Experts of a small language model.
Size: 15 layers, width 384, vocabulary 16384, 79.3M parameters.
Experts: 32 SwiGLU neurons an expert, a sigmoid router.
Training: a variant of Muon for the experts, 6012 steps.
Below are experts of layer 7 (counted from 0) of a mixture-of-experts language model. Rows are named router (the router's row for the expert), gate (a neuron's input weights, with its number), up (a neuron's input weights, with its number) and show model dimensions 0-47. Each number is 500 + 25 x the weight over its row's rms, rounded and kept within 0 to 999. Numbers have three digits each.
Before each expert's rows: a language model's description of what the expert responds to. This comes from a sample of Wikipedia text that the model never trained on.

# expert 40
Description: Word-internal pieces in the middle of rare words and names, such as -per- in imperative, -uber in Coluber, -amin- in contaminated.
router:470522503516479516507514479579509479495481494502518446491474521486514501509458527506493503554497513506511511516465521443527507500548544462530494
gate0:484512483484518513506502494519489478446514498485468456469479483512522532523519471491518501512549479537487495530431474494500485506510498485543465
up0:471500486507449486477493532537487536451499494486448520530478444523513504452486510488470466472464519473532508494512500500509534482483480497458474
gate1:458483460485487485484491514550497476498496482499471475460525445468492490520511476515511497501450538498483459559493502547499470504508501500518557
up1:540438455497524485501491516482492529500500519517492451481490557549528485515527516493533481451524510496469503464503495448532497481505450503553523
gate2:455505473497492478528513489533482475462500469528492475528500504531525529496487505478477517481501527516466501535527477505519474559508542460485498
up2:547485503495507493511496492475479493498489516475479523490468446484470453525552470580466500506478496476491494542492508500503502455522528529496484
gate3:514509458487437488517477560522478455531473467490499510507465477512482488513503494470463496522479465525486477477479463513486492502486552472481516
up3:502525490488533516477504561504527495545487488519502454463499473505488495510526489513481483503492498527474489483552511510474508491490512500438455
gate4:511509535487491519472505495518531483478493483490451506477513477513502517529519550499474497503541521509537526501507528481474544526505488520481485
up4:549498489494481503484499513503543502494496504489474483555501497544491556555507514500511537559448507438523479516458512507523495459447482515514494
gate5:495538447508468522509514479513506490491502505519547489508509514466485495487476493514494519508507511506519520497524471524560474507501576496472490
up5:514518515463511504467495522522505493481470511482499550477483506526496532476501513525515455512551517483509541485449514527482509521488513532485482
gate6:467542513507477523501511464510487462531512472485489525497493477432502529470507475491481489530527527461537553510489501495535496558533540484513513
up6:538492509523462489555477497513488524532534485505505442501459527540492483536476524518466484491544499474464547484537538445502508527542516519506458
gate7:488516503484504483440514464529509448505437507482450481549504490492469552486565492558491453542562480521516483500578503505512512535504499513507499
up7:520482478519514526498496509499489497487440475495520474453529516563486499489494527508462488531512519537513464483516526481506496459440486475434507
gate8:505492503460479476482493498522507539496462531504532499522508469477560513498503490511496542515516494481504536517505539486516508484453497488486555
up8:502507492464482492484514496539507499542484488473536535516532545509493514499460482453507526499507515483527467497511461506500488558539506507503527
gate9:492494551509515482485478503517491513549514471472512462516542551542500500472507505553519511525509481499464482497486542476495486512481459522491495
up9:484549497507472515536483525506477514520462503520519517483528549505492440499485532518522502525515495527494489512496494517482491518481492503473513
gate10:494530524493447519504487508507513483503468505488475459449493512488499467492502495513503516517506505502522493468490467471489500475497528517482508
up10:546517494509490490513503481489500476518484481532469540482497512509483534467527515499504490563504536518475512514508519479540554551509510512484505
gate11:504510560525517477507500496506508498490487506513497468447485498508488463512462477425470508507426449486521500523492500516524486486495485554510493
up11:502482534486501452463533541516509484489548517493459511463524468495491508510470525484513492470457472484524488518513518531507527479494472525485539
gate12:503509493483500464510462518559524474475513442489435465509488475524499480490503492477457470486517495569477518494527494495520483503522495526497535
up12:511493490503542511490481542496472520489510524514517487502494501512478509509502519492519531509516509506529541471479485466510499481474526465500490
gate13:493518492522498469514511527529511508492509465517500477471487502505509451482476546476498490509514452480547442494485499472473453459495502487511460
up13:497540475511457504493495550538505479546537513460509506479477510540488508541554517489511496499516486491522461476526418527494542518488504507461463
gate14:545511502482476463498489551527535492485542549480504478485455499510546502492536507527478476506500528454491507494489487503516500530482496520540517
up14:462518499504471497525498488492500520484543483525503460495499502484478538491523430486513514478468421509446509480535506473498517517468449521483503
gate15:480472483479509521526505483511503513468530510511451463505466558511506516510477451500476478505507500505501507489514464521509480519489514484514489
up15:519500470528519492502518498483503522488474542468511516526538514492540501518478524522500496487452468515511479461506502470491465475519488531486532
gate16:500531504482517485496513475495542493481444489483509531530557533499532510476466519471529501496490535496463541524488478487552582441461493501477512
up16:531504484492515476482478511524482487512482521461560459502477512537511494513505559526453514472495479508484496457552524520537507488494482573479476
gate17:505534499517518513460502524548471485468527500545437486506506478463447434486481487547493506505530487497497518542473487532485511504484489478505491
up17:523508550505526515517501460512510495512471512510480494472512468483490504501531465530535481485518506491536485521540517452489542534517493477553499
gate18:435477476542464493520459521513528525482537488474465534514511525508462550513482522501484488465465458500495484497478479489504479541499491490493491
up18:487504510540467510468472480483511533496468486493542499517516497509526510490488473485515487491489462499529520484496551482501449501475513517549511
gate19:462515466488459511528502565514501507476477430559498478511508524472523479481513498484497503499464492490464492472525493501528509482472534456494502
up19:497510477520499535490484476498559510517489487541533485482508553488475471503477526478555478474485498492489467490499478487522504471460466504530466
gate20:479490527501523481493478518539510519507478476458532474496546462480483480560506518467561495472506521501498514531519495498501481499492494465535517
up20:529483500509501501511497506505548492516454512485453482493520436484531483538490459565482489529469524538523461506534491500496482523486503507511501

# expert 2
Description: Short word pieces inside rare or technical words, often in species, place or medical names, such as Hort-ic-ulture, Pen-ic-illin, Ph-arm-acy.
router:502515502508435475494517504555514475503501493489505487495488537494516497498475525517542469504479471466442472502488489480447490500507496456512518
gate0:509533523501470516510491477555507498467522536496519540448505523469522496495495545523492511491531528479511492505493490488485441530544506503539480
up0:500510529532523472473525499515502498437509504545482507533480492479489499475497521500482532487465513534508512516551503466475498478488482489494546
gate1:522510487495492485502502513523494476497515507527526520481495502511523524464482487533519527473481509534474456495506472511439540465480458505488477
up1:554471480501475488528473491518508531499547515514447489475475530496482469509462538496508468525510481516475477474465487525475538536536490484507479
gate2:500504510491454498530507484508466435478508520460471472526500505516515503506501532514521477500474475470462465545499550460474493520480478507511508
up2:497495514516493482493538479496502530484466484490497497535507534464521538486504516434488476529510499521479494480452499481507516541482491481508479
gate3:540481482499505486488492486502479455494543520485500503502495471497518471517465520516494450524518488526508510505501513490509512508490519485487467
up3:540484479512493513475505557516463519472476466471508554510491534470464505525478503502500546527550549540520456457555539505539504485475556492485550
gate4:516516504517478504490477482479513547477478461469464457500439501539498513468530497523502509535481536498477501521477506509529521475503515519500477
up4:489515514523410500473500469509478498551467529460492523506536494464536506475482501494482501497515529517463457494520505532479480521526515531506508
gate5:516527488499505503475475481518487488543495506469501511481497527501535481455486479479525474537494488483473499494514484528558521460489460473515496
up5:480493467484461491560484495475490540476486528500491528540522527501487485463501518475490477519521513510533495519496526500550509501451540493507497
gate6:516479503484519501514515447494497481494533506477501502491513507499503517528485504485508489459469538487536468498474493469505533539472520487516514
up6:529510544565474524483462527488524477479502499463488475501481533486506586540481518499472480513502523537491505487522506523517538494462496523484508
gate7:538529488488472497497493535508511490509536492515496514525465466494477502514516512484525479485523493494513499483499497551503482483526494491492516
up7:512507557517524478477556552504529490428497511472498451514498523482530525510491523490498505458527479520495536498457553516496519468515511507481502
gate8:494507504512509469487457506503526509483516505527523544493517510513542510497471499523495498513499463466511478492511503480505566430519507551525494
up8:522515528537536485518516510490482495492479454504450488514509479532506509525496503479471520517516494506533479503500498559531531451485512493483512
gate9:509535480484454512484503504505499481530493479519504517508524469480484491501515545521513436514490519486539497494501518526495533522511487496466507
up9:494516500501520516530485525505546501529474478490501478484494451474473467467490493530537515539470466502533490519519514500512472503478525472492498
gate10:497488547510489482534490463487479489563496490512505505479484482494475499462472503545502477486467496507501516473493475474499498485509554514475498
up10:511489506524534445510500474496489485521452491493503513488517523544485515481525494456501524488454500512493539513549519469500536505487486464468499
gate11:531502518486467474494479492535480527468524534490544504520522517543560507479501512557512464506515496511504533480472500486482519489486492483541493
up11:510512499502545490493498521512536501498462480470500490517513521521488478481485481446514485499533497507548519526516517532475511492518499522519503
gate12:515520474522501476499493491547492509504484483456531479451473533508533505522489484504518509500500446471546494481503509474523435521507519494472471
up12:477503499541505497495498508500512506501529439477505518502495470479471530527475486524515496513530517446479507503488481470537536525527512530512534
gate13:505503491505526461532504538509486461448483478531476502470486512478513461459475501500461496485513505463500487494513557510492463503520461555496536
up13:533488526501481526474526536523530537495505509504473482536497501489534516525435496503530493498503538444474513526493512515488471499483512488511570
gate14:495519509480467495515492516535499519483470485498490433466467531556543498488487498534519509494501513505492491526519506435486508482481511513490489
up14:525501497494522511503519480501473485515469511473473489529482509470535507543505519504516497483510490526503522499504526554481479477453491519526540
gate15:539474482476477500505496500511514461517450521543504500481510501446523522527458470497484556508509540494466509556484496460471475490498538481518485
up15:481512470500468512517538510498486492500484519516470523512489545505485487482461469526510552484443518521479509511470501461512480535516544477494502
gate16:528503496532501509554492505505512504480498498466522513494512471502527487497487514491534503515474554513528490499444506509507503557488515474514497
up16:495460501527507476471507504481508499503504505515516465491453452472491529514484516459520476505501534493485531484486526489456503571460485524518503
gate17:498552476479537488520479516566477475473508484461455452481527524487517482507456474475493507557454466507483497558507544517531499502484518499496476
up17:501480499514515511499508513492507512523504566544466510460495515480553478455490522494480480503486505456504489495500522492495473501538468510493514
gate18:541522469496463457492471502531510532495498486491511474461500528454507481484467551533489481462475483486476487487495530483490480519493496498493485
up18:528519475487468481475497497501522547503471501547518519444553506465478502410490584454506471568497473492483515471511540471462518476495559503545489
gate19:531501462481474497518484463509520492462507517495517508473543507489500545517461475489513523468493497426524459493447486450446448550496515473535465
up19:495508468492519527490512556509461468496515533498495507466507485463483491483500473492457512517519513497530487464499450505504490503523486494507436
gate20:508470497543448497492469561489450483477455508497446460489519519509505519501471462438498484507497537515515492519489490493491506504473470452539510
up20:524556500472499518490535469505514484502500448526500510511492494518516493490510511505505531487496515514496520494508513520453512512501501497489467

# expert 25
Description: Middle pieces of non-English personal and place names after a capital initial, e.g. Xialian, Yasser, Agarwal, Wachovia, with č, š, ž.
router:456527523503510465509501486542527493471545510541472488509494471492479522499522531481495453553507475489495541477535503509511519507569488504529504
gate0:443502471492504497493489530518482501514495489457530461484455477504489448479494515522489500512494503499494508443488522494533451494495517496534481
up0:531493564503515486467491506515508514500499535460499489477492515521466497479479508522500488472488467534540521544469510476472488478515462500501508
gate1:529507511502449507505501531532503518527518487512535502495506518505482511492508550528459487527556493445489501484486517515499500463500558512471531
up1:493531511513495515510551499508520496533459520500494545481547535506501509517512504520470541506537507483533551524541477481502557470512537538524485
gate2:478525489527508509507526450488491499574482499512511569508499492498468492482489473457478490521477503506513498474492507500497516530512511490470466
up2:529461487486510502517516543494531505485497538474506546557521490490492507502503489532523478539537453501516491551485509499524487506489486513543498
gate3:505495503524477525515529518504472485492480485486469482534533503480495507482545483493474492515503480507531516537476519453494480517528534505500452
up3:494478466506494530534490497498457513486470509532533498513491513507494498511481520506484509515464452482530550518501507509476493477500504469461514
gate4:522481533524523493489497481520531527540513501509470498450456471496475511515513486486520496529531509549518484541490478527478481489521537479478527
up4:504501516512480509524452484503452487495537483482492519524465483506505524484543469494472524481510505502513542509543490481520530531518482563522489
gate5:499513446529443487496482509547512533508493496535474516486497463512514512476495526475517500466516474511462508500515488528445508551473519425525458
up5:506522476489512500462522475496529474543535501496534480474512510498496482499519468502568534501485478475508467504487518479532543502496482501517493
gate6:452490506478510496471493475558469481492479490526463508541481544463504507483494527542476527513547529478513485488475507509523531504548530516498499
up6:509492525476517529550524453532446497478521478509487521509519533517514527463531545506471484508498509488507494468515501462484500462492440501546493
gate7:502497529507509489519509471544504460430513511522420494497535506466470471496509495492491493498529529511498481519484486552494523504546497486518496
up7:489527467495504471479478545495511501530536489456489491512463482509533504475499511484526535481468506486478481457502505528467502516455458503563469
gate8:483520512532496509461512449516512513498530553517540456476515493482491477479489501458478511578525490563516491494473480551454496513500512484474490
up8:481496498491460495514516525524504514502465512521473540494495519477541528523523454494491517512478505517532520513490487528533523530558453470512509
gate9:503496483503451506505497489536480535513534509494528495448515498525508525496506478534522491486513466503518509502537510481494501538474492552536529
up9:504491520508519477494489475504499550568505485473520548512542496548507527504502485492510494499479509474496482509509502515475503535479467489545497
gate10:462491524528479486532465518490537519514524544492500466486507500508515484528514478474510490515496489538474520494531471473511483478501531479540514
up10:498506495531522532538493505520458453456489515532497524492487476506543521513520503520481534514503521486507541485496498541559511506457521468494495
gate11:480517521522493475502520478528474531513494529483503468506466534488490447517499501527516493521499491436564495485499479543506505467489523475456553
up11:550489513501536511513521485509499488528495514488517509512444518505530461500511551502499565511507500444503492518523533481514556530564481522510518
gate12:495546521531497470493483518520505523486498501517471506461502489504519487513530508512469505512490471495525513517534498489500529537511505485504452
up12:508499516511515531492495537520506516465514478494520502509494496493484489506515513483515482468479491539513523495483480506479463522464559440494456
gate13:502502521536506440514521517482479502481487524483487458473547504482497498512518542499479477492492524557539529467485529521533437458509501460518460
up13:469506510500472485502471487476516497459488504508508516490516470478486500481463517464524460468478476491533479531480493494511504530440504510494527
gate14:475504514507482506506495481524464462482508491492501456495436501519469502463499513475465502466557535500520549504490467474478461492490520560516490
up14:474473473491499521504505476500471504518504497490489543504493504492480523495506480562460490499524502490521487491533497547476479473532529518537465
gate15:469507513554480533513480521527516496505461484543500497466536469481550509475502506473522499487484548496486482507474480500479462488560507532500502
up15:438541467496440514513504471496493505519472517519531511475501469499485481505570526506470489519534464496519486509506484489530540501530517479457476
gate16:482531476528459465506503481483510499463526456551507495545532501509497522473495489499482499495521498498532428520542503513480502436517506489479477
up16:530514478522488465467509471488508490490520503500506514537538483489522458471521502507427506505457498519463525527519508513512487478472483549452544
gate17:502521510515516493500499494510485484485519486558524517429459494487455505475496495504493479493551475492522512514524533499495463498467503461543467
up17:521484473501512510491477486488487482486474509512454477464468516505505508464486519474430530515489572461537481517511516526500492485487473544496523
gate18:538484530509508495486513491494543522469472497483458516457489510538508507506502465515543538515462497538485528506479495456517487503536530482482501
up18:508528500498465499511474512493475478533493490474501486465514516494527453482475517533485498478478481510528516457511476500434493506458454516495503
gate19:474497531527516545518495535526526490494483497487488533526508531532510501556504511475503502518497528510557495546492511499457515497527500481562478
up19:502496503503508492486517499498500481496501459529509510488503491526473482495486471487470510454527492507469487517523498505489503515500480508506490
gate20:537508510493522499533523529528527490464511487525516482506506533513505519506488517493499475531508515492481528500492520538485525493503468498486507
up20:507479487490484499473511531470498490479489499520515488546536494547465552510529510503490474522505527488549473492476458483493515490469487503515503

# expert 16
Description: Conjunctions, commas and sentence openers that start a new clause, such as ", but", however, although, "The" after a period.
router:516515530544496441483561517510534511478487522491462467571468526468488519501492501468468492472497466511481489494545533485477510460462505518531474
gate0:496510522517474496502471487495511524458503495518447484480543474500479506475471489532547486504499547478480515491530477492487522545492475441509506
up0:485508481495488530486485505517485466509494472509533542488474461508533523481495508467474491493457450509512544452439497527455501484501509491471488
gate1:474529468491480507512489488509499515474474498524531509526520529457456515502505518579507471491522504477457523472505436505515515423489540523507515
up1:569497551495504460485470509502558504469500484527539506496477467512472523514471493531533510497496540547551527512505461461495491492502491470476446
gate2:506457492507491492517467468508471501488494474464465495526527503502474526486504520524511467543488502472496457493481444509524476513517514516491495
up2:480490483479491490520493519502487495515505499498461468536510507559513482469489470504491505507513506490464517526489517519494509503517516522518501
gate3:456494544534464483465540523507519512497497454524472487502524505484497516480515483505477502507459507499514485513443471511480483496460504448514483
up3:512511483480516490523510537489457473489538490507531492499451479506485510522512512511484481539476509523511538472493508501509466494552483503511481
gate4:503520549503531496484502518519497480470522491500516499488482499522515518508519471509489518518461498459467544503516494520482515485472475523494489
up4:478450551510488491438500527511506473482509503482474536491506495515497538465543492495498487492467489514531523527514496498509464500490457477498482
gate5:477551503487524529536454467499531461505504488495488493532484549497525528493503483491492473454511430505452533485479521527486503505482518488529532
up5:483508521536505516481482524510510472439502539503483451480509485516483466510497515512507471506499476480542536492458489457490500459481511478471460
gate6:501514492503541505514524495498546481522447460518511492532508514481474533479475512516471485506460504519467543526488500512519434540468545499482499
up6:535507505493506512543471528460502469488494492513508479540503484493500550475499466497523469465458509455503494492538556466473518483514513503500552
gate7:476511486509492472531539517548475445509503435493498510499491546532527479482541491505492513493491530522525506542497489521494474526460528469538456
up7:495530482488521481487518525502503503506501468495518489486507486481488491570496542488482494578492451513491503492512470499499515462533490482515536
gate8:499535533517511472522474515488501486476491524473512525521505510467515484498494486462523491491465504486508464506516480526511503450490526506491494
up8:480482545523512499515474513503471443521453476502521525478454501490469469522487490518495515536493491517482464505494506498505480480461515523562496
gate9:476489542524511481512528473491476545524543463522483485489496524521504502556520481533530505510500500530500516487519493473469528558485539499524465
up9:494460523511457471466544508488499497503527513479431470502521506495480493484532467508518485495498497486506498485534490500507545477449525517499510
gate10:453488531525497485508500535478503520517449505488473469518524495471500519456486459514453532500474461462486510504495484538502481525480540528508519
up10:486533540480503467535511481502526515483495518529519449494482466463493514512515493516461507502465497507468515548497498503497500516492491530481534
gate11:524508488450475485525503528493514469457486482512506472521537458491484496515505482452453509518430522525530510510518521517525519502506548500484484
up11:500475509515513505515487488492466501502500535518474508499500499519496519512517480530513471474505476542495450505529512533495523481488502515529488
gate12:489466515484497502496473527525455484512471529506551552503477519473489490511492471484475474468478525531501478513508493503529479481478468520530522
up12:504477473496475466482473508478521538490487512490517500480483489464492494505491490507518485546491511469482482496472490472537541492494491532505481
gate13:527557489522471495499479508532490463511487504506521515537491516467490504537536557474469519505501536509480483524541470513537511519480524505480492
up13:515514519514481448469499505506531488499505476502495535480501509522515477534530497506510491503442446459450485544506474504493517491497547565496491
gate14:503542538494484493533482513491504474498506458480492466518478477507509497463486563510485488534471483519474473474452543491499495497505477509463497
up14:481487476461492484572485479462491502549504488515502521504513498513491518519504480528567500498511477457475530532487513507457510469492516516533495
gate15:505501527510506510532497511513462535475500515511519557499454519477513475459467426463509476499470538491466511518485498489498477493497526485449524
up15:522516530488520487485491504478529486503502479542529477474472478494490490525473475490491507514457543536473534522504473526494480499494496465498528
gate16:518534566505522469523468499545552464462489463520505477521491536500485481495521466525476483533481535512478481518526514514473487516499517482509474
up16:469526490490489542497491501477542484502541590497446469493491503502507522478498513497532481494531491483474500509509510438510518511517510562460493
gate17:461524466513443488534501469533516518493479542501476500483498525445493507465480528488487498460521482520480489493535475518505522540470500462499496
up17:506529493497520502454500463492498491514474490469541523495496519489497466515486512477453529503503486500540516481550494491489486484517466499521478
gate18:486509507489492479493537488512509546506480486509502474532440514483490473488495520469497529523489510513528516505535484466453452500535508507525482
up18:538507454473507518556462500497496457499514410522524493512485485504522523511488538545511517488529495511515477512506504515458558505491514507482497
gate19:523529522550506512516518489485521485483469543503494495509517457464500526512490479440522511462441469438482498508496537485481492495523555490521498
up19:488481508500551481509502528496533476511485515534505489474493499599478515483440477493475526518526464460500500467523524505506503509500516482445443
gate20:543481504478498461517501477457507484483533485519534515476530541522474496481490511498475466493474523523474504483464525490470513483480523509497466
up20:498528478484543518535501479496458497504519484545478507482504488513496504512516450482506501465477511515544477448497494524450486466489518491492538

# expert 11
Description: Final pieces of proper names, surnames and species names in lists, such as -kov, -mann, -ist, plus list dashes before taxonomy fields.
router:463518533523494482467535503571510506496502458533522501546494545510543487492492468499468514525504491506559484504493539510505486465512466473510504
gate0:460498508496483520561493489487469519462497465503495489502485538462516486502539525485474504513481455453543486471518494478465490527487498510493492
up0:486551514521445495507516483483532475522522465487517492508499495486493488517509529469500497497457502486503440504555503498468501476499477509478515
gate1:530515496495483501486492457498480476512454412503471511531534498516442489487505508506497464530495549434529519535504498479512493486522507487499526
up1:499514516481519488524489477497508505535501491477570472519494508561496513503497505533479487449486459516512483487484509496482500525485477499521461
gate2:501496479487462459492494503506538506519470507521515505515507511495524507525475499506496486509457501514473468500485536474504479494487503486470475
up2:484498487496515482503494501505516494504460527496495458502537451479513521514491535516519467507510515483482483438509504504489525480531498477491560
gate3:532479469513467493467502483531528525505480509532524529522530532547546480467506533456468510496482508524471557490487510499492504488477470506444506
up3:531504463507527457489478508512486495522528440524517548476487487502539519493478508489478518508492468501491458516496549511485527505499511455507482
gate4:501514503457495487481488477484496480467522528479525492534484507505499488489541468459515526526507509493551543487507502464484551486535503485471513
up4:477509524503511496518523493493506498511485482485521455535479468484463540494474482485478528502509517532508514500538502445474503462506517541524510
gate5:505480485479504506550524493548483492507507466484502474516470492500528555518484494506461483508496475478507532496485489453510539522476546466517534
up5:473530490522488509493480486552492527460472484484482497520523556518509508489508503505450476482493527477480523502529494540479494491488472514422478
gate6:474511505541508489498502554538516518506502500513480526547509521524498518472533447490457522507512487510504499533502506518520481511534542493499501
up6:502459513460473472513508520484521491478464495530564440446557530530535528513504517524498515463515484475458495506492513516481520512496518509469487
gate7:455504475494473509525495473504511516504475490459520501497540569524475459525486465520537519506483497463505481458478496482540525515532484493483528
up7:523471487525529501483484529496476456484547418526540517504463449512475509539483508522505536480495482479554521526478536497450508521492523486473480
gate8:524466515522480464466512464491485498533500483473470472537536533516457523538493511496528487463520523523521495469538456510492544459513512472497502
up8:525546493525482491527498526508499460484498525531485522508508477508495530523475490517455485543542494491469539496492500533471481497480489498512486
gate9:521516501504474504509522447524482467484452478510537501508479507516513446496539502540481534518479507548559521508501534521529456490490528490517487
up9:503483494471522507506496475532468461520483498506507520510536463495493515462485512466511524510499540505547498470505522504510475538491496475518511
gate10:508494479465480486530509487515479478530512479526530502484508461495526515502517480514546530501522537497571499503500494471486463470488517451497513
up10:523512468523499508507487510482522514507481448481467510436454432530499507464513506518487492517519507473520496522485515516493475496529491512512531
gate11:507531486511443449515478475514464477501510495552529508480512511504519468490473526482477540532488514523523538489521510496522514499507537473489501
up11:509490495504494503556451501482512474513515499510481465545470493520541482505486523518498509498477500477501499504503535471502487478512502485479488
gate12:499510525498484510502509498511496482502541510475523493443548502502531499507475489497500511507547500514495487452464484510462475449514506507514507
up12:528489490504497516528483516483546533498483420463535485538531488488504510475478532545466505530498555457509507520508491425506485475536534469491495
gate13:461452467483507477540487507521503458514471530514511495490492524471517513501509516514446515489497513536496503500557520468505500487532530490508465
up13:512504538490478523448521518522530520472472559475520481501519528511455517518489486516521476499486528527510499445535517541474517525510492483447499
gate14:525490538497485501506469518515508532474471517456483523554495485487496471525475551465480507509486511503539518452487525493471528500491510491537472
up14:485522480512476503515499515514501492459451498472491505487465466467514430489508501504481519531509528513500521478464552540502547508522520536489533
gate15:511464517498507489503481502538528493487547470502471499518483504507532477524481506503463531503531522489477476483504532519487474502493477480537503
up15:498465500518484506494510523522533474509511497444445552520502499532487508462465469521511451515501428472472459548525504491499514499496512502482533
gate16:494528481545520490485529506503511548504547505481507500474515472498510503462536492485474530523499488508500491502499524488576508487498513510497493
up16:492525500507532489460494502479507506520500457520499460502504461514544527459483537452486477514516464530482527513482485502525529468496541556489512
gate17:479489475441466477479507480492535494493501481453465506516485518503559471509496477462548509497517518508467527494530510481459483492475488569535540
up17:509473529481483516502509477522492509499504484501543473550474476514511480485524504501463513509529509476472530493487518506497493420516501508521536
gate18:506497533517481491526477501512520520479534460484530466514502528474524488521493496499507501559515509481495536484512491509518489469473472468547477
up18:487514550482508488513481505516478529534526479506542530548511475491471502500526523524485513511513516472511492447503566486516478459464502509529514
gate19:543507446521523471506462540498475531429517511506468523492519501494543466473466539503507480497524502512531511539492476516457476465515534505476494
up19:513473523506501493493510482513480504471519501469477472552531516539462485514487484522540516506499493456472519473471500474468469529495491456489523
gate20:488531495535465495505481493527480491460503497535488495536463509453520477509503501533502494474485463477517516523471489519493442472532467472529489
up20:456500494537491484497495509509508522518549489531485553468472492497525538512466515518462506471471476486512501458527477549543503524518492548524500

# expert 41
Description: Final vowel syllables of foreign or Latin names and words, such as -a, -ina, -ia, -ara, as in Olimpia, Neogastropoda.
router:485488493535492494522516531547481520481441511506459484488454501472473500480534501445458492524483461465492522553460511497482492514514506486521433
gate0:496477501485474482531485488482501532508510465527449505518499497500546483476533473480481513528490477473492498534480494466469533490484522490530514
up0:498531499494499485506497487497498490496523500475461483458492497501490505483467525526521456507484460497437525536516476519508511474501477502525474
gate1:493504481478482477528523502533499471502480513501439457509453497520460503520508497537490467497505550506523483518525497486448524471510511501509497
up1:475520524513509492503498477524482510464477501471461518534485528491481484485487477478469499505462489497523506541493475476519499546510514504490468
gate2:517512471514470455482478514496493494460450497492536542488513534505495553487496493460490506541496480484538526518486520527528499515526522443506544
up2:499520501512478504489510532490502515529521495486513531526521508492496499506522496520476497502516497491511502515472482535475494498546572533520459
gate3:478508516505482499508491451536463514495463511480520510512465448513492515490502513503525517518556547507467485489529541505487474505504469516521499
up3:499497484550491501509451483525518511509477495519517502483467466512486455494539545473486481528493467511458488540485481516441469482533514512472471
gate4:489522516481459476502490496503496467459440525527485543518509539503549464507532477493493483513507515527483525544500523431467511541504567507509484
up4:516476475500515517510513457480482503499495464498488532504511442514501498474494521531518557461493527493491477503498502500507486503479482523473489
gate5:487493499528507490517510525528523544481505481516528504468516467509447497490479519476498462466490483488476513479526488536520475507488478499529481
up5:500490463497501530519515487514483507503523523508479500520494522530555482474496499424554522555485502499501546513453500463439499577502513490492512
gate6:483502460492504484521474500553478506474523486515466498513484510501476483527508490521533537552532513514529541442519509501515508492512461526490498
up6:512482453491448491530489543519492473525501503491480488498533444463518514520514550466513501471502538502531488514503528510452505488493508483520490
gate7:518498493484468516497493524520520466555480509517505466490507534511514498488498502467496552512500548501449526474502467490455502490472527505529500
up7:462555506476490466474506526502531501526547470531468485480496531512491520502511527502495501502550472499518491541510450486484498474486522531520506
gate8:502505487475496516518510519524491514469487481516453524504493498557517499555497477550465486467509473501453478484491558538496468471527508482532454
up8:472503483524514498499480494500477506505525460516541524537506488480497486481509502505515516449488505540494495523482530518465580510523498492489469
gate9:507513538487519490536530515504497481490431430495493472480511521488488527482503507479473484527513501517501479538461478591512503505470555507503471
up9:479480537495487498508492539464507486548487509508474474482496513462516517498515480540562485516518518526508505494499529481505504499498447501540493
gate10:488562489504482488508536502570483472476486555477438537521496450487478487520505529518480532499499468505489540522501508530530486473490448536506498
up10:539483491499532492484494452472500513471525517496520483523490463506502487472462489534503529491492524549531518544461517498469545519540521473457477
gate11:520452462493483514540498483520478506498490495516517518482486525549491481490479475481522489517463506481505498465481491461470467498472505503522494
up11:524530538515482483486487520510502467509505480489497509503495502518516524515492472493477489513480510505517509505486508486514511462476452481497482
gate12:469489486519478491511483522488489473437520548505429530474501501491536511535513538485473514518522529477524472504536504489511569529550517515530508
up12:525462518511489489502499545522501504487471485487509523476512533519543505489483551516494502498481479467518489451465494521496549506542510479513476
gate13:511497484501495465527513489526501498523451535513479481538515497513489482502523501525475509495512532475480494439492499494562506502468494482464499
up13:474504490508490524523498545503497499521499482510506494504485501525513449500469483497505526514469477496506473499521487529459499477512534511488469
gate14:473523506482532500446474497540471493532479536540452517507519541452468521482477506473498496564521487479519486440522518476535492475536500453512544
up14:523502499508530477469493534476530500506499519534491527439460507498495496520489472522486515504462450475514502506518466523517502445521502470522492
gate15:510489529538501480482486511506531494504487507556496488547487483474493508529463477506492486498548470483521525493512529491473518476533553513501506
up15:490471458479481486521491503508479479506465485514548514475509493510511470485480494498511554469500525490499514476512471568460518484515519508464526
gate16:501464491502504498518491500472473519546495499559457510514489475506528534463522544509483479533509501499482518499487576496489502489542527507484464
up16:469505495519471499481479550506506475474530499471479513500506508482493524473502470491509504461458519512483516478512480482528481466525500478483466
gate17:472492498482469463492473462489527513484511515487522478498500485458518478466475523518461501509549518494493500487511484526523482531515495514475456
up17:461492455521498501496486560514510514504508479515465501501464517494468517524487494480486533477495484508523536494483502512517504441523521473497488
gate18:519500491490471488517464514520495499512431508485500517516506523494479505457509464459502504528500481505440479496530488474535477532529495473516530
up18:526485483501511531490523508506498526539464500490504439509487535498513508507536509479473507514472477489538521502504500490478514477517509557508457
gate19:450527498505475505466457505510501515438471495512485516499502482468522517435501535529458469492470445521465481504493488536451510512486504514487451
up19:490511454504473489547495480518492494477508500532499519492488493490517564476490469492478479491458509502508483521488474528504501520518519516487446
gate20:529471484480488480523475459511466506500513529483522526488494515548473489510482528488511489495495514450508492472473496449472538512508539488507478
up20:506518536508476468501503491492506492507465513483481477519493442490524530503517520521510529477459527492493498497475501489484461513520491536495470